Experts of a small language model: a variant of SOAP for the experts, 4931 steps.
Below are experts of layer 3 (counted from 0) of a mixture-of-experts language model. Rows are named router (the router's row for the expert) and show model dimensions 0-223. Each number is 50 + 12 x the weight over its row's rms, rounded and kept within 0 to 99.
After each expert's rows: "gets" lists some tokens that make up at least twice as much of what it gets as of all text. This comes from a sample of Wikipedia text that the model never trained on. Tokens count by the router's weight.

# expert 47
router:53 54 55 58 43 37 55 63 32 54 41 39 35 48 51 64 53 63 48 45 45 25 56 54 57 63 50 56 58 36 35 31 48 48 55 39 53 47 39 40 73 41 45 52 46 41 63 38 49 61 79 67 57 47 58 50 53 48 59 47 32 36 33 37 34 50 62 44 46 40 42 47 82 56 26 47 50 50 45 86 46 37 32 54 45 55 50 49 62 41 80 40 74 34 57 38 60 55 85 56 53 44 66 62 49 27 49 55 35 44 60 46 59 40 38 42 74 50 49 17 63 63 42 35 65 47 52 58 55 52 37 44 45 46 52 56 67 62 65 61 39 43 81 54 44 61 45 48 44 50 71 52 68 69 64 44 35 50 52 66 47 44 56 57 45 66 53 65 63 50 22 51 78 69 47 56 47 53 63 42 58 51 56 53 69 49 56 57 41 64 48 44 73 61 56 42 43 50 61 66 62 55 52 44 33 65 66 70 59 50 48 41 56 47 38 68 63 40 50 28 54 63 58 63
gets: " in", " of", " on", " at", " to", " from"

# expert 57
router:32 54 60 31 42 55 49 72 37 44 45 41 46 36 63 82 67 41 29 56 71 35 41 35 61 59 41 44 66 49 56 40 36 46 63 54 48 54 58 44 35 45 36 41 62 63 63 62 55 56 61 50 49 74 57 43 49 42 54 72 40 54 32 62 44 40 61 60 42 44 47 69 62 50 53 19 60 65 47 51 36 61 53 62 35 71 48 42 58 28 30 75 57 62 50 35 44 50 53 56 41 37 62 56 49 33 28 46 50 70 38 33 37 48 54 66 62 44 47 44 48 57 59 34 48 43 55 63 25 52 32 73 52 41 54 41 56 53 62 54 36 55 61 62 42 64 66 45 63 49 22 43 47 26 50 48 53 42 51 56 65 51 41 65 79 27 48 43 39 58 52 59 44 61 40 41 34 41 53 43 42 27 33 78 56 45 47 50 30 51 43 39 36 40 50 45 44 37 78 58 65 32 55 53 57 49 53 41 43 22 61 52 54 41 52 46 61 57 56 75 53 47 39 56
gets: "20", " (", "19", " \"", "==", "18"

# expert 43
router:58 30 28 38 55 40 70 55 46 49 55 62 66 63 72 41 43 52 69 55 35 59 43 74 47 59 49 49 46 68 63 75 49 52 46 54 62 37 38 41 34 55 60 47 57 43 48 42 72 41 54 62 53 53 25 58 66 59 41 37 57 32 70 46 54 61 61 58 47 37 43 41 35 58 62 52 64 53 44 41 53 52 35 44 53 50 44 39 25 65 74 26 48 33 31 68 38 57 55 43 41 60 29 53 57 64 52 52 47 56 36 69 64 24 61 18 76 69 34 48 43 58 64 49 41 67 41 56 62 42 54 35 51 63 73 66 42 60 44 36 40 42 24 53 23 51 45 50 66 61 43 42 46 61 63 65 52 66 65 35 49 57 58 62 69 53 35 66 53 72 56 49 44 50 63 46 58 47 51 37 53 85 56 45 50 62 51 47 54 33 44 56 46 48 33 56 49 47 73 56 34 45 32 56 45 61 39 51 46 54 36 58 35 47 53 73 53 51 58 40 50 57 59 41
gets: ",", " and", " the", " |", ";", "."

# expert 55
router:45 67 50 37 39 42 30 44 38 56 65 58 59 30 33 31 43 74 53 51 65 49 57 50 50 51 38 33 43 19 55 48 56 55 61 45 54 38 46 35 64 56 66 53 41 54 57 60 42 61 44 45 46 44 62 42 43 44 52 41 62 66 49 72 34 32 34 40 47 58 40 58 60 66 35 74 30 35 36 56 70 56 56 83 57 50 71 57 59 53 60 64 52 66 54 91 41 70 51 37 50 32 41 57 59 52 61 44 46 39 40 51 53 68 25 60 53 56 60 63 58 51 50 59 35 47 64 56 45 62 57 60 37 51 50 50 50 62 55 62 45 55 48 61 43 45 62 57 44 47 34 41 41 79 25 27 68 60 75 59 32 52 46 37 47 53 40 69 52 52 44 44 61 72 72 42 33 64 49 68 55 42 58 46 23 32 55 42 53 78 35 56 39 46 54 58 54 58 69 41 54 62 65 42 45 69 50 58 45 43 47 37 50 46 48 70 43 47 52 68 45 55 50 50
gets: "0", "1", "2", "3", "4", "5"

# expert 51
router:68 66 34 49 50 66 42 46 56 47 41 45 32 77 45 78 78 55 58 41 69 45 60 53 57 41 39 48 31 57 56 48 64 49 61 56 47 57 46 76 50 52 55 52 60 61 50 24 39 58 55 58 35 32 63 55 49 70 65 60 69 62 41 74 36 43 43 36 65 59 72 53 54 50 53 33 47 46 45 54 21 47 51 38 79 68 26 82 35 27 32 67 37 56 45 29 52 39 57 42 60 59 56 57 55 46 71 52 55 65 53 43 29 42 47 70 48 44 43 48 49 53 54 51 70 42 36 55 30 46 38 56 59 52 61 44 41 36 66 33 48 58 34 36 41 41 41 55 67 54 52 52 50 58 48 53 54 50 57 55 44 55 39 61 34 63 49 28 59 41 53 47 64 34 38 65 23 61 45 56 33 57 74 37 57 52 54 42 62 37 31 51 43 52 25 38 44 60 35 52 32 32 49 58 64 34 57 43 56 49 48 57 52 68 51 35 38 50 49 53 47 55 54 47
gets: " ", "19", "–", " No", " t", " c"

# expert 30
router:41 53 44 59 49 39 40 38 63 47 46 48 58 58 52 51 51 30 56 51 59 44 33 53 65 66 63 59 34 60 57 22 58 56 44 98 45 57 28 42 51 64 30 59 54 41 50 49 44 53 61 59 43 50 48 56 61 64 42 49 51 49 34 52 65 47 63 75 46 48 54 39 43 55 46 64 53 18 40 49 63 26 31 55 70 51 42 63 52 49 47 36 38 52 33 25 44 59 53 53 58 53 55 58 52 49 62 66 66 55 24 79 61 54 39 48 36 51 39 63 46 45 42 73 64 47 45 64 24 30 65 71 52 38 41 50 73 42 42 40 56 52 59 49 51 49 36 58 58 50 63 57 52 50 70 77 50 51 48 56 35 43 45 44 34 56 37 44 45 44 54 29 55 48 25 43 63 53 42 54 33 44 65 34 46 51 49 33 68 52 26 52 56 64 43 33 61 47 20 46 66 46 48 50 47 40 40 38 62 59 75 30 44 48 60 40 51 53 53 27 29 62 64 50
gets: " ", " was", " he", " is", " He", " been"

# expert 16
router:37 47 54 34 40 54 40 67 39 65 49 35 49 70 69 62 65 59 40 59 68 49 74 48 59 35 38 47 25 52 46 52 61 60 64 54 49 55 38 67 31 40 34 62 61 62 55 36 46 65 73 62 52 50 49 36 63 81 46 64 32 53 39 69 36 49 68 58 56 42 48 67 62 48 36 37 46 59 38 40 30 59 36 44 69 71 41 53 50 57 38 57 51 57 64 34 51 42 82 48 52 57 57 45 42 55 59 39 57 88 46 44 41 19 43 52 42 32 45 63 53 47 37 51 56 47 34 56 36 57 33 66 37 52 61 38 53 63 52 34 36 67 51 41 38 37 50 65 48 55 56 46 57 36 55 38 44 30 61 38 51 51 37 61 62 39 52 37 54 70 78 30 52 57 68 61 53 50 49 44 57 42 38 41 29 47 59 56 57 27 45 44 56 69 47 63 52 65 49 62 68 44 38 44 57 54 44 39 51 32 46 61 40 62 63 38 48 77 50 51 36 57 44 34
gets: " ", " (", "19", "20", "–", " \""

# expert 35
router:47 55 54 46 48 58 79 61 47 40 45 49 59 40 42 56 44 57 43 40 47 27 33 45 48 54 36 59 58 60 49 66 41 28 44 53 55 86 48 54 69 45 60 50 63 66 62 75 48 33 51 46 19 49 63 47 36 36 55 59 70 59 35 29 57 26 49 57 43 37 57 44 60 63 56 42 34 55 42 55 43 62 33 29 27 58 36 39 59 54 36 57 33 53 64 46 41 45 31 75 43 55 30 50 41 46 51 40 40 44 43 56 52 40 68 86 39 75 46 42 48 35 49 46 54 32 53 62 32 68 46 57 34 37 26 68 31 54 29 46 69 58 38 51 47 52 59 52 63 53 45 51 32 32 43 71 37 54 55 55 49 46 47 53 56 66 46 44 64 35 56 64 44 51 53 71 59 24 57 39 33 51 49 60 45 37 61 50 43 40 63 27 58 51 46 27 45 31 63 48 54 60 39 49 40 62 31 49 63 36 43 65 57 56 47 33 55 44 52 58 44 45 36 40
gets: "\n", " |\n", "|", ")\n", "==", "-"

# expert 50
router:41 66 45 43 34 39 52 51 22 50 47 49 26 44 45 50 52 68 47 59 64 27 50 63 59 51 43 40 52 32 29 34 45 68 44 37 63 61 40 33 47 35 44 52 51 32 39 49 65 67 32 52 40 46 65 60 81 40 59 56 44 58 35 28 57 63 56 51 49 45 47 43 55 42 40 53 46 32 50 63 39 42 41 70 39 32 33 46 64 40 57 57 58 24 53 32 42 34 69 41 50 42 40 49 50 42 44 35 58 49 69 50 56 43 58 39 67 61 54 45 68 41 62 19 55 31 41 44 38 46 51 54 46 46 49 45 64 43 37 49 49 51 63 57 50 54 40 47 36 63 63 67 69 59 82 44 42 51 51 45 50 43 50 65 37 46 48 76 34 29 31 62 79 40 46 55 70 41 50 41 34 59 35 43 66 46 45 44 23 30 43 64 73 46 58 37 39 33 64 55 64 54 72 44 43 51 55 73 63 53 51 54 37 57 57 42 58 34 45 39 57 66 58 64
gets: " in", " to", " of", " for", " on", " In"

# expert 42
router:51 24 56 41 55 56 59 57 59 54 47 46 54 57 48 62 56 54 37 56 51 35 50 61 30 59 43 61 58 37 67 42 54 50 46 35 49 31 45 55 63 54 64 41 53 34 49 35 45 32 64 63 35 45 40 53 66 42 66 21 32 18 51 51 44 64 60 40 50 41 38 61 41 53 40 47 48 45 37 57 60 59 62 45 35 73 52 58 38 60 65 52 54 33 48 49 55 69 63 75 67 46 50 60 68 39 35 33 39 45 65 61 48 36 53 42 50 59 38 40 59 57 58 46 57 45 71 43 61 49 42 41 41 35 59 51 44 43 59 50 37 73 72 63 14 32 29 47 36 73 48 52 74 54 80 39 49 58 45 60 55 32 48 45 66 68 46 62 30 68 35 51 69 38 41 44 71 61 42 37 67 65 27 67 51 63 53 41 50 39 45 50 47 34 55 51 43 47 66 63 57 39 44 51 39 58 42 60 17 53 37 59 43 40 44 54 62 32 46 33 37 53 37 41
gets: " the", " in", " and", " of", " a", " The"

# expert 58
router:39 53 43 62 63 46 48 39 41 50 75 59 22 38 33 37 39 33 51 39 26 67 44 72 42 55 42 48 39 50 49 57 62 33 41 47 55 54 49 60 48 34 55 54 34 68 47 56 44 56 48 53 63 66 38 54 50 53 47 49 77 59 46 62 64 43 57 40 52 57 58 57 52 55 41 66 35 43 44 65 44 59 40 58 49 41 55 77 61 35 34 36 58 62 41 73 40 52 54 37 51 28 56 56 44 49 71 65 59 67 62 61 72 66 55 56 31 51 70 69 43 38 33 64 55 50 43 59 47 55 46 53 44 36 56 86 42 57 63 65 57 54 35 53 61 46 68 41 27 53 61 44 25 60 51 46 62 35 47 44 35 42 56 61 35 58 70 62 47 41 51 57 31 54 72 44 64 66 58 51 50 53 41 44 32 48 48 35 57 54 35 32 53 35 21 57 56 57 65 20 71 50 74 46 49 66 60 45 50 46 35 44 46 56 54 46 25 46 41 61 31 77 43 51
gets: "0", "1", "6", "5", "3", "2"

# expert 33
router:38 39 43 44 55 37 58 44 43 42 43 49 70 64 48 48 36 55 62 46 29 63 53 37 41 58 68 64 51 41 53 65 72 49 41 45 62 40 30 25 46 46 46 62 28 59 47 41 60 37 28 60 42 52 43 56 65 57 39 50 52 32 59 58 78 58 65 64 41 43 39 43 30 48 51 47 46 37 64 75 54 57 49 32 47 56 64 43 22 53 59 44 48 46 60 39 49 45 56 49 58 55 47 32 60 53 54 48 44 55 30 58 57 41 45 53 52 39 41 57 62 61 38 50 35 62 32 28 65 64 49 38 60 62 39 39 67 53 24 21 59 50 43 54 69 27 48 46 42 57 34 63 66 59 49 65 57 63 39 46 39 38 47 55 69 42 46 65 65 69 72 23 23 69 47 60 65 21 52 52 56 40 51 35 40 56 55 30 61 46 51 53 50 40 37 32 24 57 52 60 44 62 62 51 71 54 47 42 68 62 54 49 39 30 60 41 65 40 60 37 68 38 37 56
gets: " |", "|", ":", ";", ",", " was"

# expert 28
router:46 50 59 39 21 35 47 30 51 52 52 53 52 42 41 30 46 54 65 49 37 52 58 38 54 51 66 52 60 43 71 67 56 48 55 65 58 62 36 38 51 76 73 51 44 39 59 49 60 50 07 59 54 50 49 42 67 35 60 31 60 36 71 68 58 41 51 56 48 49 50 41 61 50 53 74 34 51 47 39 60 40 41 49 56 58 73 55 62 32 50 53 45 47 61 60 36 62 52 42 48 42 37 20 59 58 54 44 42 33 36 66 53 56 32 47 58 40 53 76 52 32 59 51 40 46 48 51 60 49 76 51 45 68 28 51 40 43 44 62 65 39 37 44 47 54 63 56 69 65 44 32 50 50 53 57 58 55 61 64 43 69 41 25 51 56 36 56 53 49 70 54 39 70 65 55 50 60 63 49 64 44 62 53 28 43 47 49 41 32 56 63 34 46 52 74 34 43 47 55 51 49 82 41 77 64 55 33 45 63 32 56 36 31 62 64 35 44 58 37 57 59 38 35
gets: " |", "1", "2", "0", "3", ")"

# expert 36
router:41 65 19 46 37 48 57 36 31 49 56 49 43 42 48 50 59 57 43 75 62 49 37 54 30 63 46 49 41 57 38 36 52 45 48 32 46 52 45 70 49 49 57 58 40 39 62 29 30 50 79 54 55 72 55 43 47 34 58 49 57 52 46 53 44 47 49 57 47 41 48 57 58 43 39 64 26 48 41 59 38 72 51 61 42 50 58 49 43 56 44 27 56 37 42 37 41 57 66 46 55 39 37 52 71 49 67 71 55 71 36 44 55 80 45 40 32 53 53 61 43 53 33 71 54 49 37 60 45 57 41 61 29 40 43 42 49 63 70 43 58 51 30 32 21 44 45 53 66 26 58 71 42 41 47 49 49 32 73 58 42 30 38 50 41 37 46 43 53 53 37 40 55 51 59 28 29 72 47 61 47 45 28 51 42 37 52 46 80 63 45 62 41 30 57 56 41 66 63 49 64 36 50 42 41 62 43 53 51 24 41 59 43 62 34 29 49 70 55 78 40 52 47 45
gets: " ", "20", "19", "18", "10", "0"

# expert 19
router:53 43 55 44 44 45 65 53 44 65 42 35 55 56 46 37 43 63 29 27 53 60 60 22 47 56 54 67 68 44 36 38 33 58 56 41 36 50 39 46 35 47 60 33 55 59 64 50 63 42 54 47 42 42 36 29 49 39 50 29 53 36 41 33 39 53 55 48 66 32 40 62 36 55 55 53 52 60 48 44 36 46 78 26 38 54 42 55 30 65 66 49 81 64 50 59 43 45 57 55 38 53 32 42 49 70 56 41 55 32 39 40 48 37 53 42 26 42 56 38 54 59 43 48 46 66 46 34 53 66 58 44 38 49 46 28 41 50 51 42 56 58 41 58 40 32 54 52 51 72 62 54 46 38 45 60 17 52 39 25 42 43 63 45 38 50 41 59 56 58 30 53 26 28 39 50 64 40 59 34 40 33 34 47 51 59 53 52 44 56 57 75 54 42 39 28 43 48 37 35 32 54 63 46 46 63 68 33 58 42 43 47 65 35 60 20 70 37 48 75 57 37 50 69
gets: " and", ".\n\n", "\n", " |\n", "\n\n", " to"

# expert 1
router:19 54 26 41 35 52 40 44 41 50 53 60 66 40 60 55 26 63 59 62 40 40 55 68 50 50 47 40 55 48 58 40 53 49 44 50 55 49 45 56 19 58 57 53 60 47 61 33 67 35 30 50 38 52 74 46 44 74 41 27 66 59 57 44 36 70 42 31 55 40 67 24 43 55 60 32 56 56 45 33 36 30 58 29 56 54 48 45 27 61 64 45 38 51 25 58 40 44 55 42 40 66 44 31 40 32 45 43 71 54 37 77 64 38 60 55 24 55 34 46 44 56 37 27 44 66 36 46 41 46 64 44 45 48 63 33 55 57 58 51 49 48 32 28 30 42 60 52 56 56 54 57 47 66 66 36 37 39 71 48 42 79 49 45 35 44 50 54 58 53 47 63 56 51 46 39 65 29 59 37 33 34 48 44 48 43 49 58 44 44 49 52 38 42 47 42 60 45 65 33 32 79 34 52 50 58 54 39 50 47 30 51 45 48 51 44 39 48 60 66 45 54 43 31
gets: ".", ",", ".\n\n", "\n", "\n\n", " |\n"

# expert 29
router:31 31 51 71 39 31 48 61 46 50 51 51 64 39 35 21 51 35 38 72 58 64 65 46 48 55 43 67 44 85 27 55 67 56 41 45 48 56 85 61 58 42 60 60 36 45 53 52 41 58 52 38 50 55 69 51 24 45 40 55 67 47 35 40 64 15 48 52 58 45 74 58 56 40 49 61 54 49 46 35 59 35 17 35 47 47 60 42 65 44 40 63 49 59 54 42 50 63 20 59 37 50 50 40 57 70 58 44 60 38 60 44 59 59 56 64 58 51 61 39 49 30 33 66 53 52 54 62 86 46 38 45 46 41 56 61 40 48 56 38 65 60 36 45 66 62 50 40 40 38 61 66 47 33 34 63 38 57 54 40 36 57 43 71 33 78 56 56 55 39 64 39 56 56 56 48 59 66 60 55 31 73 53 58 46 43 47 46 48 52 46 29 56 37 37 43 51 37 47 51 37 63 50 40 39 57 39 39 61 50 65 61 53 59 40 45 59 52 50 49 46 50 69 53
gets: " |\n", "\n", "%", " Born", ")\n", " name"

# expert 10
router:67 39 54 36 74 51 55 36 61 42 47 45 42 46 61 55 46 59 48 26 42 65 39 30 33 58 42 54 48 50 80 60 18 53 55 38 69 46 56 25 57 48 62 49 59 34 40 60 63 54 50 57 44 32 26 45 52 54 35 49 54 34 51 44 25 34 50 39 63 22 30 53 31 44 36 60 61 39 46 48 55 73 65 43 42 52 42 45 20 46 60 37 49 35 50 72 55 52 43 58 42 61 60 53 82 78 37 36 35 39 70 52 47 25 40 36 47 51 49 62 30 42 55 53 49 59 80 42 48 44 34 50 63 58 71 39 56 59 53 47 54 48 57 39 48 19 39 51 56 60 54 53 60 70 53 64 50 35 67 56 54 40 42 45 87 53 45 68 54 71 48 38 31 32 44 59 55 55 50 42 48 67 60 36 36 62 58 47 58 47 58 54 54 54 44 46 58 44 43 50 69 37 44 64 41 47 41 51 42 48 46 60 44 40 61 53 46 50 58 63 62 51 58 49
gets: " the", " a", " and", " The", " with", " of"

# expert 15
router:41 46 63 67 56 44 61 50 54 50 51 41 56 63 43 48 33 48 50 46 61 49 63 51 43 64 65 64 49 55 49 57 54 58 42 42 39 34 50 71 69 53 54 30 40 22 47 59 28 61 61 41 64 44 48 62 57 43 74 60 27 57 55 61 49 52 33 49 62 46 63 51 34 49 26 59 57 54 40 40 37 47 65 29 66 70 73 49 43 51 56 43 42 68 69 60 64 64 33 56 64 55 48 51 41 76 47 66 19 46 68 29 68 55 28 43 50 50 57 56 52 47 41 64 30 85 67 44 65 58 42 60 44 44 39 53 47 67 59 47 17 30 76 35 62 49 67 69 70 53 54 72 54 48 41 67 59 47 55 56 70 46 71 57 45 49 41 25 52 33 54 42 57 46 53 51 50 51 44 48 48 48 52 79 47 57 56 51 64 62 43 37 60 31 49 61 42 47 62 70 40 58 47 65 47 43 56 42 36 51 62 58 46 31 47 44 51 51 55 40 39 42 37 35
gets: " the", ":", " United", " The", " American", "th"

# expert 60
router:74 41 83 41 77 59 66 58 49 55 57 39 51 47 54 52 57 50 43 52 37 58 54 56 50 39 45 53 42 48 67 55 57 16 51 44 51 37 60 61 60 45 64 40 42 39 45 74 43 56 51 58 47 48 49 58 52 54 57 48 31 44 67 63 46 71 41 52 57 57 62 60 38 50 41 72 45 47 46 21 65 45 73 45 50 62 70 72 59 54 42 49 40 43 45 56 64 71 35 65 72 35 53 48 52 58 52 43 35 38 76 19 60 57 42 64 42 54 75 66 38 40 43 55 48 47 88 48 50 54 44 47 60 58 52 39 46 77 60 53 37 37 63 27 56 68 52 54 48 77 36 57 51 52 58 42 61 35 48 55 60 54 59 46 51 54 57 38 50 57 55 47 53 58 52 73 51 66 46 65 52 53 67 59 62 70 64 47 42 53 46 46 36 45 62 73 55 31 43 55 50 38 30 45 28 51 45 60 25 46 62 77 52 68 49 41 48 72 47 41 40 61 39 38
gets: " the", "'s", " his", " American", " a", " The"

# expert 3
router:64 51 63 43 66 72 54 42 46 58 57 55 40 27 53 51 51 48 51 48 38 39 52 28 43 48 46 45 67 27 65 32 41 31 55 44 59 44 71 63 73 58 55 66 45 41 50 57 41 54 49 67 45 66 48 52 35 63 55 73 61 55 46 48 36 45 51 45 47 63 30 44 72 64 46 66 31 66 40 53 72 62 60 71 58 59 53 38 61 42 56 55 66 51 49 77 48 66 68 29 53 26 39 46 55 42 58 45 67 63 64 41 55 49 45 64 28 37 52 49 39 46 65 36 51 20 60 69 39 42 54 39 41 45 67 31 51 49 52 64 60 53 45 47 69 53 63 53 26 44 46 31 58 40 59 15 52 35 60 48 54 43 54 59 42 51 49 52 40 64 38 43 43 47 74 44 44 65 64 70 70 59 62 48 34 47 53 38 51 48 35 54 44 59 39 66 64 48 68 39 53 49 56 50 45 68 56 49 26 28 38 59 35 55 58 62 41 44 44 64 41 67 41 80
gets: "0", "1", "2", "3", "4", "5"

# expert 9
router:51 40 41 58 57 46 33 39 60 63 34 38 42 71 55 62 82 58 38 40 75 51 42 26 55 52 57 56 33 64 37 42 67 49 55 47 39 53 36 67 51 51 44 54 76 50 49 26 42 73 68 62 50 33 64 48 46 57 41 47 55 60 38 50 61 41 51 49 68 54 50 57 58 54 47 32 40 42 50 59 58 53 42 53 60 63 17 53 19 60 49 52 60 72 42 46 47 72 57 40 67 39 47 64 49 57 59 63 55 70 48 40 31 52 56 43 51 30 42 30 56 63 37 48 58 41 62 65 42 46 38 54 38 47 56 43 58 48 70 38 63 63 49 48 70 32 25 48 52 50 47 57 46 63 45 31 63 42 71 65 40 54 50 62 36 20 31 46 51 28 24 56 72 33 47 61 38 53 48 51 36 76 63 45 56 59 59 51 54 64 55 42 33 81 55 41 49 68 47 56 49 59 43 44 59 38 30 49 54 51 35 54 52 55 63 51 25 57 50 57 45 59 42 55
gets: " ", "–", "19", " —", " He", " ."

# expert 7
router:67 51 50 47 46 64 30 68 37 44 32 42 43 55 48 59 63 56 34 43 58 35 22 34 66 43 36 48 35 65 41 49 52 40 49 46 40 54 41 49 37 40 43 63 67 67 56 48 61 49 71 60 42 57 57 49 44 45 49 50 53 58 49 52 45 61 57 82 41 53 46 40 57 40 44 22 70 50 50 51 42 47 61 59 44 61 59 44 45 52 37 53 50 69 39 52 42 70 49 52 56 60 83 63 53 35 41 26 58 74 42 47 18 22 43 46 49 37 27 23 49 65 47 47 54 44 58 65 54 39 16 51 52 42 39 41 44 58 67 41 34 55 25 57 58 44 59 67 42 39 42 57 46 29 50 37 61 47 58 57 41 30 46 73 41 46 39 40 47 30 54 50 78 46 41 48 46 46 25 43 55 52 55 66 50 55 53 61 64 59 45 43 31 46 52 33 60 56 48 51 49 43 42 84 62 35 61 58 54 34 44 56 44 57 60 29 31 58 56 66 40 43 33 40
gets: " ", "19", "20", "–", " (", "."

# expert 20
router:67 65 52 39 42 53 61 41 47 47 48 51 39 38 45 47 43 58 71 60 50 55 18 55 44 62 42 37 64 47 52 48 47 39 54 35 52 59 53 36 73 68 65 58 49 40 62 47 47 46 49 65 40 44 42 57 28 54 41 48 80 73 41 61 43 53 47 51 47 43 52 23 54 53 44 63 32 62 48 51 71 64 35 68 65 63 61 43 55 51 39 67 69 50 48 62 37 63 55 21 54 35 39 37 67 44 41 41 52 30 24 75 55 83 36 67 36 47 73 57 49 43 53 49 51 36 63 55 29 51 57 58 44 36 38 54 57 58 56 70 56 65 40 52 53 56 40 58 43 59 35 33 69 55 32 35 56 35 65 71 45 76 56 33 49 34 47 70 59 54 34 54 56 53 45 37 50 69 56 67 41 52 44 32 36 45 60 36 62 60 44 76 37 61 56 57 43 47 56 46 60 67 58 38 64 58 36 43 40 27 28 58 50 43 62 55 45 53 54 55 50 59 39 44
gets: "0", "1", "2", "3", "4", "5"

# expert 18
router:38 47 34 50 41 32 44 57 50 70 38 63 55 28 49 39 48 58 63 63 49 39 64 62 86 39 50 54 62 52 46 43 51 65 50 44 67 42 63 54 15 64 44 34 66 69 53 26 53 56 61 42 61 43 68 30 35 30 27 27 62 51 49 46 37 54 52 37 79 62 50 47 53 44 40 45 59 55 42 34 45 36 34 51 62 56 39 43 47 57 54 36 42 41 70 34 45 40 28 41 37 67 36 46 29 42 66 44 59 37 43 58 53 80 42 46 49 66 45 41 51 50 68 41 43 62 57 41 45 53 58 48 48 63 54 52 24 50 58 44 53 68 54 42 61 64 62 58 56 50 51 31 52 27 50 51 61 35 58 48 49 84 33 46 39 49 41 30 53 63 61 67 35 47 46 40 64 39 64 51 41 29 43 57 48 45 42 59 51 26 60 52 39 38 60 32 59 36 58 47 27 62 39 47 35 54 34 34 42 44 41 44 55 52 62 49 48 49 59 36 47 21 47 39
gets: ".\n\n", ".", " |\n", "\n", "\n\n", "==\n"

# expert 53
router:57 47 33 51 51 38 82 34 57 47 47 56 53 35 42 49 45 49 64 50 52 49 49 35 57 31 53 70 39 41 28 67 49 55 25 46 56 71 68 73 44 56 57 52 58 46 55 53 67 44 41 59 39 44 72 68 47 44 33 66 41 61 46 30 45 55 57 40 44 44 52 69 65 62 56 19 34 41 53 42 58 66 43 42 45 41 37 43 59 55 60 38 47 32 63 34 25 23 46 68 34 43 55 65 48 40 71 37 39 48 63 66 48 36 48 49 62 73 76 40 57 53 45 59 37 39 48 42 39 47 40 60 47 46 42 58 47 57 55 36 41 43 44 42 54 59 40 64 30 49 48 68 50 60 46 62 52 66 53 34 28 24 45 40 70 71 42 62 40 39 62 50 58 62 45 43 54 71 58 35 32 52 39 57 57 43 61 50 27 56 46 41 56 43 44 44 41 53 41 64 63 64 44 52 46 41 54 36 64 56 72 51 68 77 55 49 36 20 62 70 41 51 35 52
gets: "-", "|", "\n", " |\n", ")\n", "=="

# expert 14
router:91 54 64 35 46 44 29 64 37 49 55 51 45 42 58 64 49 59 43 53 53 40 46 61 46 61 43 41 39 19 59 44 37 49 46 52 45 51 48 46 77 39 43 66 59 23 62 60 33 32 45 75 33 51 58 56 46 57 49 64 54 18 37 41 30 40 42 53 54 53 44 54 60 50 42 57 58 60 52 65 61 51 73 59 54 39 49 34 67 19 62 54 75 37 38 56 39 72 76 30 48 57 63 57 61 26 61 43 47 40 44 70 41 66 29 71 42 57 62 69 43 51 70 58 49 15 50 49 49 37 38 42 58 45 62 40 56 65 61 61 72 56 72 51 36 46 46 57 40 38 36 59 42 61 45 42 45 42 50 63 36 48 45 62 48 56 48 48 41 49 43 54 41 62 43 30 41 59 41 51 52 52 52 46 50 43 51 48 31 56 33 52 57 56 67 25 48 37 51 43 51 44 48 40 48 63 63 44 65 36 44 35 49 44 41 57 45 35 46 73 46 51 45 72
gets: " of", "0", " for", "2", "1", "3"

# expert 56
router:60 44 56 36 61 53 38 59 77 46 41 51 53 51 36 61 29 11 59 49 50 51 44 66 61 62 67 71 42 55 60 70 38 35 66 44 51 53 41 26 58 47 52 55 53 48 37 73 28 36 29 67 48 65 40 36 51 70 41 59 26 36 54 49 40 47 59 81 66 52 59 76 37 53 62 56 46 58 42 73 36 68 64 45 50 57 56 36 45 50 29 54 56 45 33 44 48 58 53 45 81 46 61 45 69 48 58 40 54 44 25 42 41 37 51 45 17 47 45 54 62 43 30 53 51 30 37 41 45 60 63 59 47 47 48 58 44 51 29 67 45 34 64 25 47 34 50 42 51 65 33 46 49 60 50 73 40 37 49 59 58 36 47 48 51 56 44 55 66 46 74 50 44 46 35 72 64 30 58 54 40 44 44 43 43 55 59 37 59 62 36 43 57 45 45 49 63 67 35 47 57 45 57 53 58 59 39 58 50 64 52 46 48 49 55 31 47 46 41 46 44 27 49 67
gets: " was", " is", " to", " as", " be", " were"

# expert 40
router:50 42 44 51 60 55 59 70 60 57 48 46 65 62 37 64 51 65 49 66 43 53 36 56 42 63 50 29 29 56 53 57 62 72 45 42 56 39 42 44 54 47 53 51 38 53 51 43 61 54 69 44 26 42 37 54 51 48 35 23 39 28 57 45 66 52 65 75 38 40 54 47 38 65 21 57 47 63 72 59 56 57 63 70 47 43 47 48 24 43 78 32 41 48 48 64 59 28 65 48 45 70 44 80 71 42 42 33 59 43 55 62 51 33 63 37 56 40 57 46 60 59 41 43 53 66 32 46 67 41 46 49 53 51 64 46 62 54 45 49 69 43 36 40 43 44 38 49 68 65 51 53 80 64 69 51 34 69 54 55 31 47 63 63 49 46 35 48 45 45 52 47 69 54 56 40 43 51 45 55 74 60 39 66 42 68 60 35 40 33 51 45 68 47 47 65 26 49 72 55 34 27 56 59 42 44 40 61 37 68 43 45 32 43 47 33 52 34 58 30 62 50 57 60
gets: ",", " |", " and", " in", " of", ";"